config.toml
num_hidden_layers = 19
hidden_size = 512
n_experts = 64
experts_per_token = 4
d_expert = 112
d_shared_expert = 0
hidden_act = "relu"
moe_layers = [1, 2, 3, 4, 5, 6, 7, 8, 9, 10, 11, 12, 13, 14, 15, 16, 17, 18]
router_score = "sigmoid"
normalize_top_k = false
routed_scale = 0.5
balance_loss = 0.000172
balance_bias = true
init_std_router = 0.00611
lr_router = 0.000402
vocab_size = 32768
norm = "rmsnorm"
norm_eps = 1e-05
tie_word_embeddings = false
optimizer = "adam_variant"
learning_rate = 0.000702
beta1 = 0.9
batch_tokens = 131072
max_seq_len = 1024
train_tokens = 1163000000
max_steps = 8873
dataset = "wikipedia_en"
Below are experts of layer 8 (counted from 0) of a mixture-of-experts language model. Rows are named router (the router's row for the expert), down (a neuron's output weights, with its number) and show model dimensions 0-127. Each number is 200 + 40 x the weight over its row's rms, rounded and kept within 0 to 999.
After each expert's rows: a language model's description of what the expert responds to. This comes from a sample of Wikipedia text that the model never trained on.

# expert 46
router,195,157,197,198,171,213,151,209,247,156,218,265,209,210,234,198,193,187,219,170,184,259,212,198,178,102,168,245,137,187,187,157,182,212,217,246,224,170,171,168,174,157,175,185,156,217,211,169,167,220,207,180,265,174,162,280,182,163,179,174,163,194,193,178,202,250,191,198,247,231,148,176,206,163,227,215,201,139,259,116,179,175,203,132,233,149,237,212,145,219,222,284,207,160,232,232,108,207,170,181,164,215,208,227,274,183,199,250,223,195,232,236,112,188,197,158,262,269,227,157,204,264,264,167,174,211,246,249
down0,180,178,154,178,136,225,257,291,199,131,167,214,199,214,147,178,219,197,128,146,206,167,167,197,147,131,188,198,181,125,187,194,221,231,175,247,298,211,164,204,211,245,223,184,151,202,154,213,218,269,245,192,193,184,118,165,215,185,175,246,189,176,174,206,212,212,146,208,234,168,132,252,178,248,201,170,200,136,175,231,147,212,176,230,284,170,241,173,254,143,208,222,234,177,251,214,226,122,233,205,234,133,158,231,127,198,218,166,182,158,243,176,207,224,200,264,262,174,204,199,131,202,236,279,182,196,193,211
What it handles: Year endings and time-period words, such as 1990s, 19-95, recent decades, years, century, season, period.

# expert 32
router,124,209,242,281,205,170,196,280,169,181,223,206,177,141,143,205,197,152,152,173,83,182,182,166,84,67,172,121,138,161,251,172,248,143,238,246,139,92,172,164,213,237,247,214,268,216,240,208,211,135,199,198,210,215,243,199,130,212,260,168,180,218,215,193,150,263,248,211,250,190,192,225,229,264,237,244,139,199,189,143,216,261,254,252,181,168,184,172,156,246,154,218,180,221,202,255,147,179,213,182,166,240,211,241,173,220,229,252,233,197,192,248,204,193,158,211,171,230,161,144,228,300,255,164,211,296,224,214
down0,169,191,148,266,233,282,159,66,240,230,182,180,150,244,158,185,261,255,224,292,295,163,130,193,261,244,219,192,191,282,185,246,177,118,207,159,250,257,196,193,204,232,154,219,142,256,219,151,216,246,148,119,207,136,200,234,205,179,211,189,206,201,155,201,193,288,245,142,155,176,223,180,243,212,128,235,217,259,196,223,150,221,185,172,234,219,176,171,177,202,246,224,175,214,205,126,241,253,102,272,151,265,197,155,138,210,135,191,245,192,225,196,189,241,246,174,214,172,137,186,171,253,149,201,143,223,165,182
What it handles: Nouns naming roles or groups of people, often after a possessive or adjective: brother, singer, actor, children, officer, champions.

# expert 10
router,200,233,182,250,223,237,189,215,184,127,185,234,177,212,144,221,202,197,256,152,110,235,177,241,195,200,164,176,229,138,217,194,218,202,204,224,130,173,193,239,204,235,229,211,240,226,203,210,149,162,221,216,225,162,189,223,155,170,198,267,185,208,206,215,212,258,203,220,233,127,214,199,208,191,127,163,187,196,228,158,228,253,231,198,277,161,192,217,199,168,221,177,190,170,201,239,146,195,165,230,202,212,225,245,240,246,269,210,202,199,163,156,223,210,189,227,113,121,168,169,141,239,243,222,190,195,228,272
down0,223,239,240,224,149,247,217,187,173,141,207,210,189,229,162,203,207,199,203,265,136,225,189,186,219,221,208,212,186,187,179,220,160,256,231,248,252,192,151,193,323,185,186,250,180,114,235,169,98,217,257,285,227,148,229,218,178,156,187,121,265,257,179,207,199,190,118,187,153,179,197,167,182,225,124,241,177,207,183,210,267,175,208,180,167,168,190,263,194,216,176,176,186,150,275,168,188,235,223,206,164,229,219,174,165,174,164,218,190,189,201,204,182,180,169,187,186,145,183,146,178,196,231,226,237,259,201,159
What it handles: Country, city and region names and nationality adjectives, usually after the, of or in, such as Hungary, Damascus, German, Polish.

# expert 2
router,217,221,183,219,204,200,210,283,226,193,228,266,211,283,173,151,215,123,198,157,174,204,183,191,157,145,189,198,207,153,172,124,265,152,241,236,247,118,173,191,200,146,212,210,140,238,135,269,250,230,215,148,165,149,165,178,234,182,189,190,218,194,193,184,157,229,182,199,228,214,134,173,188,223,238,211,187,204,248,180,248,272,182,101,117,191,208,173,295,280,100,248,170,203,211,212,208,220,214,154,226,197,198,213,224,234,238,220,166,138,186,206,190,168,178,239,203,157,118,155,205,195,240,189,256,218,203,242
down0,157,178,138,256,131,143,223,201,209,169,186,175,183,214,342,192,207,203,205,236,253,203,130,175,251,194,174,169,211,280,181,199,168,172,182,255,247,201,210,165,257,221,234,179,194,179,177,230,178,135,176,206,236,206,263,246,216,206,190,211,166,174,210,210,177,234,165,214,238,206,233,215,182,216,192,219,189,270,203,265,145,189,126,185,187,179,249,192,181,204,191,173,245,192,178,190,269,93,142,194,299,173,261,144,216,143,210,264,182,164,198,150,213,161,273,191,148,223,251,149,205,187,163,193,212,130,195,201
What it handles: Digits and number pieces in census figures, money, percentages and score tables, plus words like million, billion, households.

# expert 49
router,193,254,125,270,185,246,179,202,121,121,196,197,253,171,131,229,275,162,190,137,160,246,219,218,123,157,130,198,153,149,253,170,200,99,191,194,203,118,195,198,300,199,166,105,229,190,225,177,254,158,141,208,237,203,243,161,175,224,228,272,210,242,237,174,171,231,173,242,285,222,280,110,198,270,233,233,191,198,191,200,169,254,213,178,212,183,152,230,266,151,228,185,207,200,221,202,206,166,226,166,169,244,165,215,169,243,246,179,131,179,161,155,193,237,214,197,193,199,154,119,240,260,186,208,169,203,176,198
down0,136,215,186,99,170,204,171,231,177,211,233,162,174,234,204,200,192,205,226,148,186,236,193,231,109,171,187,187,220,157,246,192,137,158,117,237,266,148,190,172,231,234,228,196,151,209,165,182,167,162,199,163,207,151,108,129,204,227,213,256,194,198,244,130,192,175,112,212,198,114,315,164,227,222,237,211,183,192,194,272,172,189,217,230,202,202,249,194,206,191,180,178,191,184,154,175,226,237,125,207,140,206,325,190,193,149,214,186,197,203,156,227,197,144,215,159,143,178,288,240,194,163,154,128,156,156,210,194
What it handles: Digits and three-letter country or position codes inside sports tables and result lists, such as USA, FRA, AUS, MF, 0.

# expert 25
router,198,187,180,232,195,227,162,256,174,175,260,183,161,143,155,224,193,113,209,207,160,258,232,183,142,131,151,220,154,183,226,172,312,163,228,253,188,144,177,233,176,155,223,257,196,210,225,185,207,221,239,182,152,196,185,215,141,208,209,173,101,180,168,243,215,260,243,218,206,209,244,172,228,207,115,258,229,259,220,168,208,188,186,202,219,194,154,193,196,232,158,220,215,209,134,246,159,222,198,235,178,253,235,213,206,233,271,251,136,298,241,196,232,177,163,189,222,238,213,183,188,274,202,177,203,284,184,266
down0,189,209,235,175,167,281,166,180,171,177,259,201,201,153,186,237,228,214,209,222,181,227,245,188,161,172,202,214,190,189,236,200,189,229,203,137,196,167,233,254,193,198,172,199,248,250,163,177,177,234,243,167,203,140,238,205,213,211,192,180,170,225,262,193,193,220,136,154,179,195,222,233,294,335,207,199,170,273,262,145,206,222,212,281,192,295,192,87,228,214,160,212,173,209,115,236,203,259,155,212,179,163,265,142,183,215,201,244,122,257,207,235,204,299,210,165,257,184,222,250,215,217,195,126,215,237,168,163
What it handles: Head nouns for groups, institutions and officials after the, a or his, such as company, family, government, School, Minister.

# expert 18
router,213,163,183,189,196,263,211,185,191,205,160,198,147,238,179,193,217,214,231,186,179,109,199,216,173,200,149,161,64,225,224,199,234,192,238,188,172,187,131,185,255,174,203,222,194,218,197,167,163,220,241,200,227,191,151,199,207,209,231,238,258,217,190,286,252,243,152,105,181,114,203,220,198,240,136,227,192,175,201,217,99,250,205,192,199,189,181,244,230,200,195,216,242,210,263,233,254,149,167,150,278,274,181,194,212,141,287,250,242,136,196,155,171,269,215,224,142,187,179,165,290,171,264,249,242,241,247,203
down0,133,191,169,250,179,205,165,219,224,204,281,162,165,143,168,176,262,209,242,247,202,197,169,242,270,177,230,201,158,197,276,190,242,241,171,242,272,221,242,150,129,93,206,241,205,261,244,288,211,228,165,234,177,228,191,210,294,198,167,271,192,237,273,204,157,187,168,193,197,202,175,197,244,239,246,183,249,246,192,183,161,189,157,214,143,189,243,142,194,254,197,146,237,132,147,173,183,202,213,155,169,149,257,149,173,220,225,169,185,158,205,221,210,290,190,254,246,214,183,238,211,149,183,137,144,158,204,235
What it handles: First pieces of split words such as be(ached), d(ipping), f, ex, and blank or opening-parenthesis cells in election and ship tables.

# expert 39
router,158,193,201,222,199,196,182,169,211,188,193,242,172,296,209,237,258,231,205,168,208,195,170,250,193,186,179,244,118,194,214,162,207,236,203,147,173,177,161,234,228,190,115,223,200,298,193,241,202,189,110,244,207,232,192,165,199,193,220,166,267,267,202,113,142,265,151,213,205,163,153,121,162,235,221,229,168,107,233,213,97,208,131,213,229,177,211,248,259,250,224,221,258,211,214,206,179,219,218,144,204,188,166,234,215,191,204,208,225,207,160,146,182,211,156,109,211,230,215,166,249,283,182,186,222,174,222,235
down0,232,183,215,142,145,183,222,246,226,168,208,263,178,245,227,183,229,163,237,235,216,181,212,234,98,142,179,231,153,148,277,179,220,220,176,201,129,143,191,205,277,197,278,213,180,270,229,221,173,216,229,132,164,182,183,183,222,233,152,236,246,180,169,217,199,269,226,225,217,154,155,233,174,233,228,246,142,278,207,194,209,263,199,223,182,152,158,168,226,155,210,199,201,166,227,132,232,141,216,126,141,218,218,176,177,187,161,194,189,189,207,195,172,203,224,178,194,280,217,277,224,253,200,213,183,123,179,168
What it handles: Spaces and pipes opening cells in squad and filmography tables before numbers or years, plus negation and contrast words: not, never, instead, others.

# expert 45
router,153,188,208,299,227,149,220,181,161,163,289,228,172,215,168,282,272,159,181,197,145,274,173,226,189,155,229,210,196,180,225,186,252,202,212,227,161,170,92,208,290,131,215,120,185,259,231,272,225,167,198,179,194,240,217,241,218,168,290,217,171,203,213,180,154,217,152,199,232,160,181,150,218,223,199,282,228,185,154,214,141,200,124,191,219,207,231,214,168,161,218,196,186,293,164,224,151,112,242,171,329,213,210,194,156,201,200,172,156,199,236,178,216,246,185,126,180,227,169,145,229,257,235,271,230,211,206,238
down0,161,273,247,218,217,197,201,177,196,186,244,286,268,185,264,221,176,262,209,128,184,197,177,160,194,206,230,164,218,217,165,195,154,187,260,233,250,273,202,245,215,223,240,162,218,228,196,276,241,141,125,171,183,219,179,240,238,177,234,190,141,227,227,159,243,157,244,195,182,240,226,274,84,266,201,189,206,189,277,167,249,158,80,220,238,201,236,199,171,239,184,170,217,272,276,175,165,227,230,280,246,164,289,198,267,112,105,206,210,216,155,205,209,196,156,205,218,191,257,211,298,153,190,200,192,197,199,156
What it handles: Column headers in film and credit tables (Notes, Ref., Episode), JPL, and common nouns after a determiner in prose: detail, risk, documentary.

# expert 60
router,172,248,185,140,228,242,185,193,210,202,212,205,216,275,182,179,246,88,145,184,159,246,202,241,199,182,149,196,194,133,207,132,206,150,257,182,108,124,179,233,211,208,204,158,233,264,186,165,130,244,137,234,172,144,182,158,202,229,252,206,188,203,253,159,139,213,193,161,201,182,162,177,189,232,130,232,202,131,255,126,161,225,211,178,200,192,194,164,136,201,231,178,201,260,210,216,187,106,254,127,177,178,156,230,206,180,242,224,205,192,181,170,253,140,180,183,254,196,145,223,249,299,226,188,214,207,271,261
down0,228,219,278,251,225,268,223,192,210,202,179,236,260,254,287,218,163,199,186,167,233,195,171,122,252,179,182,181,248,193,231,228,190,203,186,210,243,239,189,124,231,174,199,148,121,173,177,195,147,163,227,146,211,235,196,174,226,267,171,267,225,128,230,268,135,186,181,181,204,163,172,171,243,146,199,131,180,242,197,237,179,255,238,215,196,228,183,178,222,179,163,238,222,195,184,149,220,132,269,239,182,180,200,205,234,159,282,192,193,161,197,171,194,182,164,204,161,213,178,191,206,170,132,188,226,125,129,186
What it handles: Commas and words continuing lists or appositions in biographical prose, such as including, especially, such as, former, and a, the after commas.

# expert 17
router,229,186,242,142,181,222,240,318,189,196,233,192,228,257,100,232,271,157,220,168,162,165,188,256,205,199,120,151,167,165,225,178,257,178,217,162,231,185,175,287,173,203,75,202,235,204,219,125,182,112,207,167,224,226,162,189,221,149,241,132,188,171,169,167,174,240,260,184,284,247,217,190,156,225,173,170,143,136,223,200,195,217,180,214,193,191,207,233,210,217,256,214,203,262,225,224,252,199,198,184,268,213,123,182,224,253,188,158,156,143,216,172,214,210,222,183,262,259,181,173,293,171,205,200,153,216,228,231
down0,160,272,265,131,260,243,164,231,164,182,186,220,198,242,113,194,164,203,210,198,197,216,132,201,137,179,165,180,225,211,214,265,205,223,224,232,222,187,199,188,211,178,280,225,167,147,142,131,135,220,212,261,177,111,240,190,228,149,179,191,201,241,229,213,145,239,260,186,128,190,247,185,243,215,175,252,247,243,241,205,179,163,139,243,151,266,126,178,240,206,172,244,236,219,342,144,288,153,131,200,171,201,207,212,186,200,156,238,177,110,140,187,264,265,172,161,185,208,192,201,170,172,133,318,118,210,197,173
What it handles: Conjunctions and relative words joining clauses or names, such as and, which, who, when, but, plus table-cell bars between names.

# expert 3
router,190,223,212,177,206,232,223,238,193,176,208,209,209,287,150,253,204,126,206,205,147,240,114,140,197,207,144,183,172,159,200,193,251,212,218,149,203,123,220,190,183,193,237,143,207,204,224,204,192,280,225,209,195,168,197,171,226,209,193,283,181,254,178,300,206,206,212,254,270,135,195,161,207,223,166,242,209,173,188,177,179,214,150,125,162,214,181,195,261,267,182,319,190,218,164,217,219,240,203,203,166,247,170,230,185,242,184,228,171,189,141,144,143,236,178,233,226,217,131,200,208,201,225,216,128,231,212,184
down0,173,253,174,218,192,178,203,202,225,178,232,209,161,137,210,208,191,149,251,122,213,229,160,196,185,157,243,205,249,269,171,173,155,158,227,267,115,186,270,198,186,169,156,124,141,238,228,245,194,141,234,234,162,228,224,142,200,246,146,323,180,153,189,164,277,206,223,221,158,196,234,200,224,174,186,196,203,160,209,245,201,159,213,232,271,179,263,274,233,218,149,174,142,164,217,204,249,283,178,253,188,102,174,168,212,174,186,182,235,141,185,185,157,177,83,202,224,214,135,105,243,264,280,206,234,154,235,185
What it handles: Commas in running text and thousands separators in numbers (10,000), plus opening quotes, closing '",' marks and decimal points in tables.